Experts of a small language model.
Size: width 224, vocabulary 2048, 42.9M parameters.
Experts: 128 experts in each of 7 layers, 96 squared ReLU neurons an expert, 6 picks a token.
Below are experts of layer 5 (counted from 0) of a mixture-of-experts language model. Rows are named router (the router's row for the expert), up (a neuron's input weights, with its number) and show model dimensions 0-223. Each number is 500 + 50 x the weight over its row's rms, rounded and kept within 0 to 999. Numbers have three digits each.
Before each expert's rows: a language model's description of what the expert responds to; "comes after" lists some tokens at least twice as common just before its tokens as in all text. This comes from a sample of Wikipedia text that the model never trained on. Tokens count by the router's weight.

# expert 49
Periods ending sentences or following names and initials, plus table pipes, ")." and "."; also decimal digits in ratings tables.
comes after: ".", "\n", "0", " No", "\n\n", "6"
router:488483491556474571464562438577519531591511428442551544539506493498576518481509520408475542577521472510580536454594481498501502532496539469468548602480482500533494495540531509416498550606520590421525552529552469454458442469542636390442518471446452525553507519491520450583394432466441477431449405496529606545518511546509442519616474522496523541470584539494481548443507543435525548495552519472562502394546546438512487456432532466495411579635489534427485521584548488546565428596476514553509522508508506569476438596538494495531538409551457534398566438526460453527559562468545576491481536538439477485554474543499553512552527427552454524505592461435507457497542466521454502465509
up2:421466499423499355544485446536479579590513498507459515503488412583515503515551521519479509491427541509491441477508587521539452511494498507440608570461540469522493431571469478390498540493473500422540491488527440598442561450556447548523437547570568488549489483503505455554393597540517430577475410547545470542429514454458578454453456503529471566531460521441489535457419529463453468508553521557505532488527445520552496602554370400433550567540471539521505430502567470497646485493494528567482541498485499456459449463574491491450493542513588419494568399554527431470457451466493460525562519541553443493560492482483519540542558362504521545530426490507488490428551510534440574487543
up3:514553559532456623470468479510531445582524506418487448424535562424462445544473530477483447577539476453462540414558469427494428454570558480411531448463486481550461485479573534438531573548493475535501534484496515520539460463525556407435579498491461503538502463471518532510421422541490521414364480508590488504528624563513535596549455560499501396492449427448537550452440518510631594533433487496478455488560446458537431599537543485473485488505470494557561550487496564450586526608563479422485518419520452521491519506477469542519555494429489519513507509543523454498517552421459507474467527478417407469417494427487454528523592556587526498492531525533576479509449575482485625534556
up4:536450442509540559519561438496495432500480493457400577509464456469504544438525431449493508558477495510560419472547531438432579539461492457491473451436430557627478597521491541495499466518524474549364499522508481448540486427562545431472570427456566583523481531503593437492515410499444424502449511494535558488514639536595495473575426421482516507515455488538529512544466524526517550455489508597496457464565429481492411456541554537520490528484442431535586548500504440518622519444466541525477471391484538489497564570474513535474457360527407484471597504531492455494468427531557507423442373534546462534536490525545547450531504550537468487482548566509604418500446496491465551537528
up5:552536506523531539495559454535467497566547435389539497538562514563520582489512435415433511464479527530486441498565527455490527492486451402487515493504503485528481512506500463519539562601448485535522540537579504547429533490451599471533497496444559543481440569556476589481477518465476537451424429521538553423516485490456532450507452579449460535529552527493580461557497465465495493571580478461532447540530535481579529489501431506499403596549496593492520466532497552550512505607434434496447501500410461612532389474434428441413442499498503561507424512458439425524532437435440569669446544509428387474547511501486625503572465443598580522479471517440465528429532522543457483461514
up6:531602489542500518555504519475449513527463471465503387506538554487558480454495480514469535479475492575519440450550464404551517610481496557463500524547403461500518510535467474450565548607409482374394540490550560467474477486495647398406509478519547466495505535518527466557503456449519519563537455497544515470485503481560525550585545504456390484540534482453501528438481488427451555437508465601530438491455416484555403507443537520527510545547442509488533496532493472532535527513528523457587465455461539610546466491430457367491397461572516527534586471497484445491482453439551416578472502431524518473561580527472627439500502417500544547424494465463440511459485405542574449563459
up7:448481429537529538518518500537505532430598469566547570508429391476569554472471539480542576523502577517569585437545481480495517493504443567526525492509473469560547426468494551495527468509511523454483471430478594546512516404422487511480554446528568610543531546424552555519503612471380549486498427515532454465504507488570487540545519422465579616475587528445511481444544608467583499506540470507492550499560565485480407392592510506558538469604533451431518469461492486543505514501499575490561597473436537577483446556582488434568555408520459503485497472556520462504571499540572570498481504496493550443494478423501480463588496543453460536538524589420446432468524470594475496597523

# expert 57
A lone first letter starting a lowercase word after the or a, such as m|y, m|ountains, h|arina, l|ink.
comes after: " the", " a", " f", " of", "ing", " and"
router:477461523518482581494502532546495539530575550505538518558476552542413487467533447504531442505511495541434524483559429540542416445552535512596536551450476558480458543522512595467564590416541481479447482425537521506424493549566498392539545503468411495556477520371597447502535501480492535508413434595414487475391449492549566490514547442463425573520437550524486574492621510458460552513495509524521511505416493502396549524510561549531480498470542524440550485531467450372479520547569480533597492543527481428428460427579483523595538443498513472529437547524456431530496441415560451435545588567481527457436499504485570576426459506510474453471510524423453623478509506523497412464483
up0:565455461425466487483578469460377428509567523595466525448404486450510579449513398545592431519545444492463485481578537522433472528531545446515525514467401515477538579471411496383399476454509546519428473522551551467486629573614487509452436497465438615533514486440579467478561536483429505494507524514510451488606551540491585455499520484481435533445455535483472439434497422519497577489506544439493496456489407457536391442575482527549486502503476443573450575574477546474557535528437520540448547444543531441513480556495482511503483450443432522430479407407514499494485472495495477514538481476520528510431517526463522465484640538512463532504480547562492597498428416495443464518461
up1:560485450516403518596494500547551534503511483544502466521414475510535647576489504462468531435558483525454442510610482426536422452497502361512509491506425488546529565562538477497570494427467439493443438545505457534454475470550562480425547454549589456532568470430582560534504527398459574525507582492550473555480559491519499504478525495519419460459473587506465544536460529520362567524443538560419586560502500548518463442460482527529510512587461485456552515530542611379537502516513518382421563460495500475565550546591524509459506570488489393420477552507504453555496452446501542432553542420548557460555455515445463501480500409531464518490499580498451514509515407474477455522475
up2:485451499514477467522560522520393476547548533488526536515499540551437459473569529483405507586492567483467501506521592457484558466441540487533492375561383519531488451517522540546583476477436499491419416450489459551593434509512546523618502540496479460436490534406511528544492490529490538460397424518507476475479510531515553569436526543565482432527555622517476471480468491473513513516439532538445507416443522538487504527519489587505468391477502474494475458529408441509531483454507622411473552446536517468507499494495515427493470481468413463560530419599434460501506373385591543404502618445475456532492512480555463423486521387538544507518501510514509550483574485500556469473344
up3:484473470528447527512503495581517448524536482429395515445445442519486529495464454574571418493537447535556489481613488494513470481460537524495599460546532545605423505402539534544492375555443545486535437613504464531486486501520478507489537490394349512571507519442506538551589459552514502580422562523463540473440531493534510520475452434479424417539453494440485516524377476560461560514446516588470532448533561421465446488441538528455547545488465473556548420535465525470482455464574607550490517519531530526578367436554460534501457500454489536470464477607481472442507491496473572495614559397502535546580415482578558510509513470491586483460532466490449492519558552451523495532471
up4:491484513541432442455401417459449506513559468512535536437426572497499570481491444415468472557559602452528474440543517485551463505518503500521501440456449532495483424500420588527470468447503460482378447577536543557493531564458578498462472494594508491562550401499521519511491524557407555554429438555565534526558527495558587496490511507421445527560366534537520559503477477538477537552485541562437528490458420500422482542615596503445544474555531533473519493512563554569613522433460589555579550447448473470527507481517425420466555464487481455444622511557486477518482472467546566482490547577512560517494466502357541547500492565543463524454421503573477470473509491380529532508485
up5:522448474557459479492503556543478432433495530562474568511490533538434518487490456524482515538502522563550495496483499452476506533486568536525467396524463536632490384495560497475562466509459504463496473473559443528494535541530522491371557543469411494550475487571551423483538472499416536606500546541467489506523535488496540513516543565497525497540522516399511562428491588546479584465553542422540542542450458494453480511566557443441482458482495494502492609542551494412570555472420523535574504464484490422423573563549393529596539464580562453422584482462519505557420525467483490471414465451408585424378491530554488426504527499453409510488582559611499440522425460498380445455491

# expert 24
Punctuation and symbols like (, –, $, §, →, +, plus accented or non-ASCII letter bytes in names (ł, ã, ü).
comes after: " |", ";", " /", "0", "3", "6"
router:435472556495511474481439554447485490557425602479528490506532481507533422509484493459481439514487500479534500501537412574504475496480531492497461582496597509447540514579458496528433431532564508416506480559487482433464496484576533411451442495530520448454470520470531504448465502471431479491472520532382447461487465533472543442543411507483586547462527445399422565524430586490534486445544451448406534509483445511409436559421574516516557493434446451460551557559480450393507538445489556516501432531506546545572473483468517444390544619525467499477518546498409498498424595563525500422416612579424523466526500548467554559382499382496462448468442576578491517558515577531464477460442
up0:610439470457421482533533429556455512474497570474568453493444457527417444527423558495523425536524394429548445438555484523566553576476502490452536547491556451471557438538519485513485485533544530399436399513487426536404514515521484513412576464573566580492470442553529509465504583473513523552451544509484514554484580440537488445548482535503590551543511520389535431447456545432554515486549442441532537556548449525418446583474560475474530517486495495437477514452618470475523404523510479437502553454411521439472428529490437485430512521422550432541532416533437527468431526473592468472439533519456547583570422602488469528494503442572550525451421454547467501506510472491496413553447
up1:405472453496532548527403445408533583542523511417576469551446516564524469518497542488479494523527480571535526543554506421552543515457494518498493599397495481515508459438541581528397501547522571457517418514482486559484483502503561507409409576489577449511484524444464362508503567450533522566491506536546474412461504509611567528512476447517564432486624403491436493561478422416445501510527523534450474499461422525533527569517544413516472539555470473438456445574454493420547490489549520457545564426527456451553553468497421414514536464633436508467549437467479497583505539490496563515448466507476529456501468472502462446475436408504463540526535472610462570416507599460535538536533
up2:396546510558490539585458548433503535426561590547431514457482532491503566482493472481471506527525520560507516488486519529469479462516403506568442542517573538481388530518581563533490451480455463466522509414509524593430539538511571531521541516534545566497487510519488511555432543465531575411589433387507460449516528419492505509486449593492561584476491514479527458484480533500475476523560536503591499468536383484586361492531505529530535385561467495496531550420396585528508560386479521447525448469439516542476542439369500531552481511541415480514591567518493537425562569467496361482476525479399489446563455476443513479506462446592503479611489494495484525465450500453498475438528
up3:492492504385476485548589519391495403555575548464469567450437477483517614557435469524453437552584506470505557598523523509504506484506470445483504378497501532451553560575493471600560496566443517395540458551503487576523457592563500528551501527507455464452533473452525522503591470518453536500415550456473456479527537605550469517497521400550515553437509517471491519518412473523516582503487510563395557581569516522562550579515552508427485543512495499532608517488445556471554581515478472512486550402553496468499456511466425460535535500508511502399456514469475536512565487479495365487497580518537467494483495360507467528490524470495607458521515485550486501589641430502474456500424
up4:538442474524535497485449444429480504551459470438448484451485594489526500503449540582506520512515611515658439407551561630559475477558520454510452617482539557463486546522482484412504396600471509482518467464486486594532506525545511516586471477566548503520486506520557456464555473520562430497430424558568521450549507453489596483450464521507478571523530567503455497517437478516491514445556549478462500538490377470511542556551458533522568422452534511438455420503493565473502485490457568567388466403493576646549474522439556431446486557604538493469494462568473477529505539464527489477471525541434530509486433507415462462544498531492546448527555442545533454412621437538544479545501
up5:477545488454444574519518466486479437519560573493432498534564513589507481463448519428501564537437478531524419378552432537554558498500494473463547530447561456463534519464426581540479472513507487417503450499550402527540525599570606425507476503340464571567477434595500534380576547502488578541539452576460493448505535424569535515526425542530424473521533538419502448491410549499421567482520551541466539559524560526500483520549577503490499506530512493574466463550469443472531542519469479440450435571472437517590560528507403416554484529494470546492475509572524412493507584554580517414484553521492560467457455502502481578436450354522516561451492517470433522499510543472502532483450

# expert 54
The articles the, a, an, The, A after prepositions or verbs, and month names in dates like 28 September.
comes after: " of", " in", " on", " is", " to", "."
router:491500446522469497582564490478521469464515400519462522486478508550461522429475591490585550439617592571564494529474564618463452567490427533532591579407493405475511563518496513506469571471350462510531474454501474503578439543477580475488478557512530499502550485543514458490585515505530519590659488481493529443511526524512575531468521495550567500507514528441555444590502531507571516506427504440439494410541564503474464515426450413438590574463533497514584562479495455419505525559498511424470550489497474491502471602543501464437428469485535482552575548549536576539464516532531444509556478380529429573520506546529476487578459504422505451439538431474513440516422458480594468511544
up2:472424428544436505453450476442430458492506510558451506534466446503572443483478414377495522409497647546488524497566517545477548486491470386498517446513468430532480652502506473503510569513483550523557462520502480427497523488464454500479441463569603508524480524508554523548511484522494471559482444509488621547565467472531474599476553498484546498525503537410555439524559492411471528518507527571550452487589467530515520456470456441454501557554510503514457471525517565563599415516490534552568592421447512455625475557444548460439492517481574395512608544571414454445570482490483451452493474480425548465465482585440569520453535545495401531583532494449460438557464484445526423544526
up3:464535481488442385526528383505498582484522436406475492512486559475552466532553467523529518430509460431613407510466466525493393509438433515491536490495466472456524578494500542467515536493479466464435462541523425517554495493483479498595457525499481489481495416446558529432447468528448502625573476474463474467502579505525486490519491504510477506496526327394497413564467458493521506478444528498521490447513525440511465487511405528462498516500495563591484563453504475410540482531477461553477501579522491517554492538561526563546478506504466502492513542600538500607482601398458456504451530508558500477420484515425326482520590559440466524479523541485584532560467375418536659512519
up4:554502436536414485597492513502490493517497513533436504500550479538441584498462458480502580408526552574413542451516501551508465449451499535492493465522538500476622557476459507431491545454538569548554504536531528429467420567440495463545541501439565480542539586471426486496518501505521437483504451539484431549497481458433464539473494493514430487515448584544569342432514479428539513531595602527488465445499479533477445562550552427517504502506520641458473523555481451459516567443464419443583541520509495571484513469595491483555518526617479446525514417478556594562512566574581518531479422472490398470368516575491538459563546492549545436509603451557490503474449402484483468426477
up5:591507453524470515508500517535481541515566429560444508500589507489604571531573482497484529453483471478503513511525523496528470468527547592475498488456552575496620533444472462534530473473501404510535544437556609582490460544467507473537503569518527530510563600538461495472544510434486533522511401493639529451459527511521470464496546538552538520462533475421620414485433447468573564569439487528503451451536543430460438488512511542556496420477522450461429474486435433435590482429492454510509509506463500566426556480420419425489505590548530407506577484555576541577542518574442409416523464484631471547559481450483484537495394505492484453441504456534450432597439459582546435480473
up6:510528475440419497558521578503541413514653490552450564478556525539494485496578546480470443485502611503573526560476442555515508521514539542506447547457466417485540510541508430592504541444394501536541366477421475566536524514599566531471508538555467568503550490522496513502518529522483513504439550482496503435496512524510378565456453401497568533381504555513456484546426517603492438426529599513475564506561426499600486473575499437458480538518468540478515507522540562514505408610504509458584528571433477551437477589589504410472510475489451452422437491547532538494470452439446450531531463392438514524502500499537522492548492571435421462466503541542498569550548501520445470415468
up7:554456452488382508506515527548508487515468533441501509554504541538540545479504446385503423404514567530556448533476433501517567448496473511559521620573480427475496530580569440544507588473459533486518490546542486451459526438466547552481489553508519529561542518578499471519440483547429488535486592495457533522526548462415505543529511509498513546539574494434568487517446471453475632498427637486562471472552412492410380505494568524497491479504442503485450484497550455502570487387532455495553478462425515390458453504520412492498442492466471595573503530614509564468507452559508387474431502407480516513566445532563549601479505487436537563602590473521596459550460465489528489547545

# expert 20
Possessive s after an apostrophe (Coria's, band's) and the pronouns his, her, their, mostly in sports and career biographies.
comes after: "s", "'", "2", " his", "1", " her"
router:504487370442473467383434475518449531515457526503430510452480626447527409406536362421468474568511523481510497568542460566463493534563449509527524464515548510491580514529600518461513463476519507524457517507497501482529479422443597541591621532506493521547570506541470501523416494418503450428355537515441445481501454556534568521527507442571488425564522583526556486507644512431497412482591511481500561551552516477495539504547447585555467441534542489479560450500600467544524465515583495435493531538418521497609461473405437538573488412488542557523444521506504553574465540463494493472475531488581509545512449519459458462495525511475554575483486490509546455521570443487462462572504
up0:500502517527532532498458448442511518464500480454468536429471525383554491549443521482510591503508475520528464545492477532429430559452445509463475456483547480517482466497535548485489510477561442444458488483488451491560577542456550548571597480526501506556608472581532495541456647437535476507395460522456581453506497600415526563484473428537543383434451516478500467544560533549452545447405480505547479544435472548525464572565455471543406394440617436500488547479578548543484468478571502510625571444493418526546609509440398527654434469502480422512451508551519550532391571584477460505507465493504547455524525548435493514489456571480421509544513507471507467447561490491484542518493
up1:531526430544434557552460465484492463473447588445518485455546499524469389407564471517450462538614488526515491479562467455414407497499390508521508515489442459567559474542506490424476535518558484560506506423490511535444511541516466471554608467448463456635543512510468543496489609461566453483418514521573448476545587529436623542485470444514403572586408604492490507474538433434453568458544464492502514493486503424581555488484467557511520492549522511521580548472537508452643519454542489488517494466466538449536517487497501523543460483432482520453520497631520444534398513547497565519434518455520584539454512568497439552465473549560554585533462459468415471475563534450376503491518
up2:531412535480479497473468528460529509447496502504524597439472649526620598492538489514515507488558438494462438491436551515449466502551466490551449589515511581522585512382541485473501588475496509434443451565504485564429443484557409550475502529554551427520453490520520461604495482440508459465534506477427520393509573482479559534576538431450375477586465499512508489510562468509601437455574524531435531503502546532468471452567449542564533550539553434518472432534480491508473524471485562517511501588453483503494514423396419478589519511477565573446542550508435577621444521534559541534503491504543528515476415460513457467550449413504638576510476439562513471495545601497520527486533
up3:559509436402527498498481447543439462465517500468478437433515531486587389458464477518474481539558491508456425465500618514397423521596541444488497559530509567487597497506644471441547539474512551458456550501595445498496570493502534559481433518510569368547536529473503492512410429392487464468354497481376427442541541399466500422496551460455485422630481472461499440448571506446495405443488535456531511518501509462500506487571554492523515427509455545517503494506600462529488557476536522507568502477551385527505513569451453450555532588453530507574409478508453464521432461446510485536497550534497423482507435488478495416469493491558574544523511472470532512451497456432509480565488
up4:459539400511514435505537578558546546540492509601450455453469524441524480503522421530552557490447519546529554435612475552627482532604466497474510459549535493535563514524577460439589494483429530508508524478490522498524554540507430548542534490536535527542519498485417477534454583532582526529372493472459552511550449505487507533573571443501506407547526520471535553500520525422435560461551526505544489454484566497538415609484598601485538524526489432481609438454481509538564468476497484584477576513407526487604459586445526485516463491442577491477500514486527518525488447488459399508422469542532507449478507485573467506534491557555465545408603564469619501485568591381403514509513
up5:492583443467431516547556548531495402486491459522517519520496566605426487541517556477570542420509512422457488485551407531404543499555373464522519515567509520575478484490566481498527454432574502527496491546498465551563451515471575477567614512452433492518614531537493503498441521432489454471471500511411417509532494436480568487450579517458436511464522500539486466494509447464523523493467482581488549425451573561515453546424458491599470456453492506548511402478550599546418416396514431455471613453584446623505496466464460502506522504492562531441474449504462508558467469408500587502480418435482493533454437421467454439539461487554531462499480477417474456517633508541411495510438

# expert 2
Later digit pieces of years, coordinates and table figures, such as 98 in 1998, 00 in 1800, 025 in 2025.
comes after: "1", "2", "9", "8", "98", "97"
router:481498450520528552439535434429469393490513494454464502478529451554449445502453425575473513501491448460592396485474480558491565455497534576427496474476556381466490554392547574534496545537525518433521443575464508473502532489458543553493528547516436456497546571460606564416577421454480439449522530504488486437495548495446419456529588506454538426572562496467557485535468388466467512457419554654526515531569532479517472480562549442432459375508449502467582499463429540465479489487463477518438475426468514534443425590528462468373420469444500455523424535457511574492552496476474547463482567562527507504418499505458500521545505613464513467454465431509461440422481558507475531428486
up0:464514433516527479491488459549544496547514395526519474371485463521448515406476517459530395468487500461460576562590500514499488531521505464414545472476532507452508514466617488473537441532521561520561471479454514528495522398484553461461534546502489529485496506518631574495486450370530491526444408524460466555594559433465447515496503508533540452468564503510492539438492461510488514430448504525469366515625547613453391459493505483492416409580431414447502540513521598495510527458446507430536484424624477519444506480532349489394496495521458526462532529534556515565472500435467428466574449406562455459473437551507548509519454497486508448475407448567515471496474506510454486471426
up1:451489512503513510427516538525398430555487445409476539483452476459522522521575508480470574584466422472661429492574584518474487501482525580508494501368499496439417500498584571433480476545449490502479489485438426453529521477500453474405492540557474574433524470491475521511543470439536494569527504502482617563521469556475481525506466640495518498448472561499502479463494540397393553547501550500550453504508470420495533511502542482450452504449449522519481459520529500515536621511451512514603475505531481612539483428459482544411531420448462536388516592513515444541457427505443470592559489569532588581489556461544456465498526550449513507429472549528601400550476561516484599512502
up2:478430452509486514535501480489459561427522514577335511430437517594446480470498500447559381521519382458521572451447583516500560444534415528466491510542524420482528406520505471583563430570467561443527491474460500471435499554465538457475540483613528550578597494499554518448486540464449480461482505584554468449592564423566475431510491475551420517541510472531533433560513477443508532551470546603525433525584492479564491551499538500369453471518522487495525423510462559522542493490447541462530439441503476517565522526401435526399529467376428559472482479447510522526574503400535549482571551442514537473513502528505482508427471549590426484504513450438474465588463505511460521451474
up3:495486432478505583472541460487487533369545480468528488468447569498542447535422468552487433618543422480546414497518483537490406462534577524524548448563552520548480595412548505569462493528588566472510512555567420450447561557443513511511435507511440406514527493539510578545527454500450456419595507439489482502592536500502446479534558557465455415631498500522445378503498477501467524601480520510520531508461469528589462519447526488548509446536556497423489563497538484477499565461516602525493572419597462564515440497434502454501435540532544528533485519526436515505495550528433483567494512556496465605504519472441511446478544506440658470490584507510543564560468523400499408551455
up4:468556415501363531573519421479480441527514471522531489515486514600551452427548635509504438593439482483457460507468538500537489521503551545452474492548508553511458397495509523485429493470453445529494528557594416513580531467523430491456559461544412538511501472505460526531444443564578450594496470386459562530529596481488491540570557483521555466514514569592447516430492422541533487479489442610444510498517539472599481494475494454499490552456406459400501494527572475513495440451421513501519467540497455596508527428496497519462568466526456558565541436578529487433408411498447486512428452505563534452505528398476436403444548519578559564517420541486510503474526542573410547492452
up5:501556463549588538345494563486515407457548461438436517537521473608435482519545523443460491547552516430573407500499539559495543532438536515473451513602588409527477436436468556542530536550443517468516380426463534485469482536452471441505407530538476488487487441481508535488506502525550449519441493489506470473449521481578462540510499462398451434488423484479559483460518468519529496507500546500499522456592592472643434514504520531469482514491482490427499473484386549474523486464453419380609460452496412524526459506457454482466459503424475429459481533488423457521480486486549537481705578554485460479484456470528446582456462511495476565446482457561465498577566448473464443520436

# expert 34
Bare spaces in table cells and before numbers, plus digits and function words like is, of, for in lists and tables.
comes after: " |", "|", " in", "born", ":", ";"
router:504483593507507575515494624456549579576491574496531470584591512530458435484588478522491361495545453495435524530485429491460424458492547483508512552493511489437435532485449498410545527536570430451518498495499485453494484482467498374482498454477408403469484515456477443501530415545481465494517581522379492579469410522466516425494518425481545518504456498558476555522591527595566435431560453450536508517397502509443609435474465567533518485442532537446563434451520410486419550503561430555511471525504513476532404531563542536545540544447545465573449492412444513491513477524506419413467485525443486422447536555502590568486490519555451452500437498432447583488506495584515453463454
up0:518419509471611558522482374456411466506554492549498460591443523448534509385472501441457552499531511561541477468422535510482469567442528461500579499534505593594487480529445514451557494617429562497455477579510557474554425460516461588575499562543473552587462492450512528472449539426511487517528450501544578481591494567546530527496501466526500580470517485423541438413490504411506543494500521473530476459592487591486456561410505507598547377421461503540523499420591530445523538541505566515549446459485520477519437565408511439521565526495518414497458539448593468560531499446490482479597396407501527478492494518430445461564432507504523489529561445551551504497482484509441547514415
up1:544553528526526474532580503446609545489614522467526519494453502429478655421430580502529512399452603441485509482534579491515559410491529478528471511568514585498542466495502515523491476524362572528451477486467569541495496552522504523451484538551545583620510545533494531527508526569443477553405523574496493448429511507504489518522469552457473541476588521430524544414590517513515494480488535549514467538501546535462467474570481593498559517563489500518553473627515476483524403443589472538452557543437428580477453443477481438392537493504463495442472444537572448538481506497450480500518467510514410534521362415475521508533393470436543523429559410462454457469471433449454457477461
up2:515460483427456495567543452568489457536605475437481564462490528520450500520576529541522605511452488506442405481549502456473494496526606529488483528538500529559416412440521462548504478481472599529408449445545364536437448485504376470595485533396528445554534496534495484480532525518422605544537459464500580446400482461463437570481502551470543458501549573413519426525487546368428499513440548464429506504533549419459455512504486488531472469489479574568525465532466482466548373433489487525584432463510454580549556521510474544427568468485509464457500384453517526576483457445549470433539510483427541547611478429508490485464516568531515534510519518575549517482453435485455526525426
up3:504475444394528487489472407455547506595563431529389508435475539464415576586471541414479495459579539488595436421468509475567451576586480620514418433596536548518499416443519439515449527571476472466388523486479465544547558546512447500520514659542523481505543559450456471521494499481470510476486439532525520530547512497530479602440522539407502498554432535586539568471507454504518480486461425455526483484418482477473440512567524561489553426533523452513481518580575541493578436511526570526535507483572428456558572564402476452408537499532466520500517420556454520485448439505503528516557475510504453474494457392500509526491565518562538489518416481588428510558445463456488556552535
up4:510526404535518455473500469526492581471519474489471479429454520426566445491515606503498473534563517506464419460552530431545427500415437442465507453533536560518459488454542456542429400520507481493409438442476387528570492489518444507509392521440470489511463517488482540611422504455555451419456575504491529526514439510527572562519536514524424569552523523450524393464488562568513565440500500501444547469583480534530455552541456504482565440532487494556469525489506404532483523452516609436483445465541454479553501495509487437430526479596448576462486387541597533457529471576471504544446517415574569566433436473519461379469541482551538602450559439619511587475498552435522541502546
up5:471497505535500507507501465492603454411590462419580482459529526412516585421485523473509541460480497450525548471547614483509502424504563622518535531602487522571527452564551527524471471612400541496513438491467431493481521506431453587468560499468565483630464546533399474448428433420510483566499489527569503533487476545555573516472520524516546499589562524494476504471425479540547468536458522546495546458457519586521480492467502521457426410513556597501519551548555551570428534497520488528523384525550485530528476574430489434494599444544473562534586485532457567513534488478419449567602510391498436587550529488497518500467629502487506508456569429508575550509471463487488555533547

# expert 5
Mid-word pieces and some short words, often after M/m or A, such as NASC-A-R, with-out, Webs-ite, about, July.
comes after: " M", " m", "M", "m", "A", "\n\n"
router:541435499544515416492568499539581484428502475348445459517444572485489551425505582537556459616409474536483489543513549469539617500408533443465517580500537500542443534514502470414465485493445468446446472442575497503559456486454512500492449501535471512514494413563564487373515538388591435475455529423449500515503495454485427539434460443455486595472489522472411501505548532578472549428438475380475508413667414498487474484561526503559566494515517501463550532567430465489494515556516502534462506478454432521487527545530449442564530463506503505490584533509567540505429504500585566481449503526488481596439478407531564522442461471519522459476531480452531438509566406470492514451430
up2:487466464498497510488521478553509495493459492488437510566452459597444461403570559499462590592475442524462471506517509504530510577430460467508482493474503556484495581544544460421477357505473458520325528577561472529549484467450557492513559501460489628498506419515552484524489504495513527495485560566519560543490515464512512528476609594556472451514457476491472492530502562385447573564438577360541490471530445567466497570490531571545536513536555555504555567568513427475560480432524490458507421477496471475516485455513371536525455484456482454438519520501387413544430458540491465520623558370473491492484418420539485529503460573561581493514479467548525487527498543519474469433412
up3:542503521560558498507493540520580512524498567376453460438396459469501521515432465490459448498572381447509480507520542474558587569478473495480517554526589533603574517579608457525532442520550458494494486439513510460485446504507545586445455542554477627439558472538573367469529506506531515625431530444530547476522473501579526506528491553467537565452478514443455493553552524490465507484399491533447554574593469442522455539575447468500532502594559441515523536515479591493555439519531510429541496547491672544453523424592469503500522488547537467431565559445505504568429519503550448581547496459468466589441511404504508436475525525538497446555541527466431523524524491447479553493450
up4:511452568473511467468508440400469493476511541486566538533411552404533544397420438498491523469525448487524501485486565483521570433512505447541543507555381448487511436434627470537585494505490561503428572514457380480461473504505550574657441425478507531461491559488465449476529571435546527504504535541505475455543493509470460455523497437556462444570468602499470505494481466567490443456619568440445524367426576454551439557361545457490486528529561523501427415476425459509523434534502499492474447488416514537459498490553546404510483535505542527459541550531554547558519542502499425512528487544492505500554539544493347494493413498469605448563476489499517478531503460464443465519543
up5:529625528493539551590538569463522458459477455486504443478506569482508416473514570517516493437476435577461396556516556553499495491490562465477487447417460481569458558571593473493411444484491535504487536464414471526546581530485517499573485611527497438529334535503451539459550558500472450474445567452596662473496447425462530481518483431493530534543511523544492367525510498443509501509433489477466475471552547507479476516490440505566505540541444533551544531480418486450539456548540525468473491559511455542423499509446526469504528493464369494459540445498513564505443397519417531410440517390431455463549474509610510545391393514550539457502465455517546458472523496505502421438509
up6:467533488462519427498579454592539470547555561459596447485424558534500511445512566505415469555435507550403470432464486536473570481438512549480504496530503529510564545487556533496534511494445499535427533493547481521577576500524525527531470585462421493477538427540557420446521517473557528512442539434467517486587472470544551406450496406571453498522432560364534439457547356468448540493502472500487483418618469406512435560486561486477460527546448449426483519567511513574534497467537550493509507511536441456485412546585372501538480469503509498388485513579522453518498441491500519519529502429521473532514462542457540550528387411463477454504505423425437353453567475498506498525586
up7:537488478580475424567623568563541463484529449436497534417461573458482540474482533517522464558508556488473517457497537542455592489568534501479514437531589455583524445512528514510525596519446441471449534510396428606567505566490527504482502409452509491541567491580516448501544420503449496495558499578539442509480488498549431546483456481387408510462561555558490431391574416493495569452563501414539524432525583545546465433551540523508505496489558522528501417564478466458528588515540470464477447462521486521446557517518530531399501412541518520481591456552587563520461418452474343534420482478513520503446394495525508502480471439549455497504514378521508480485572468469475471411521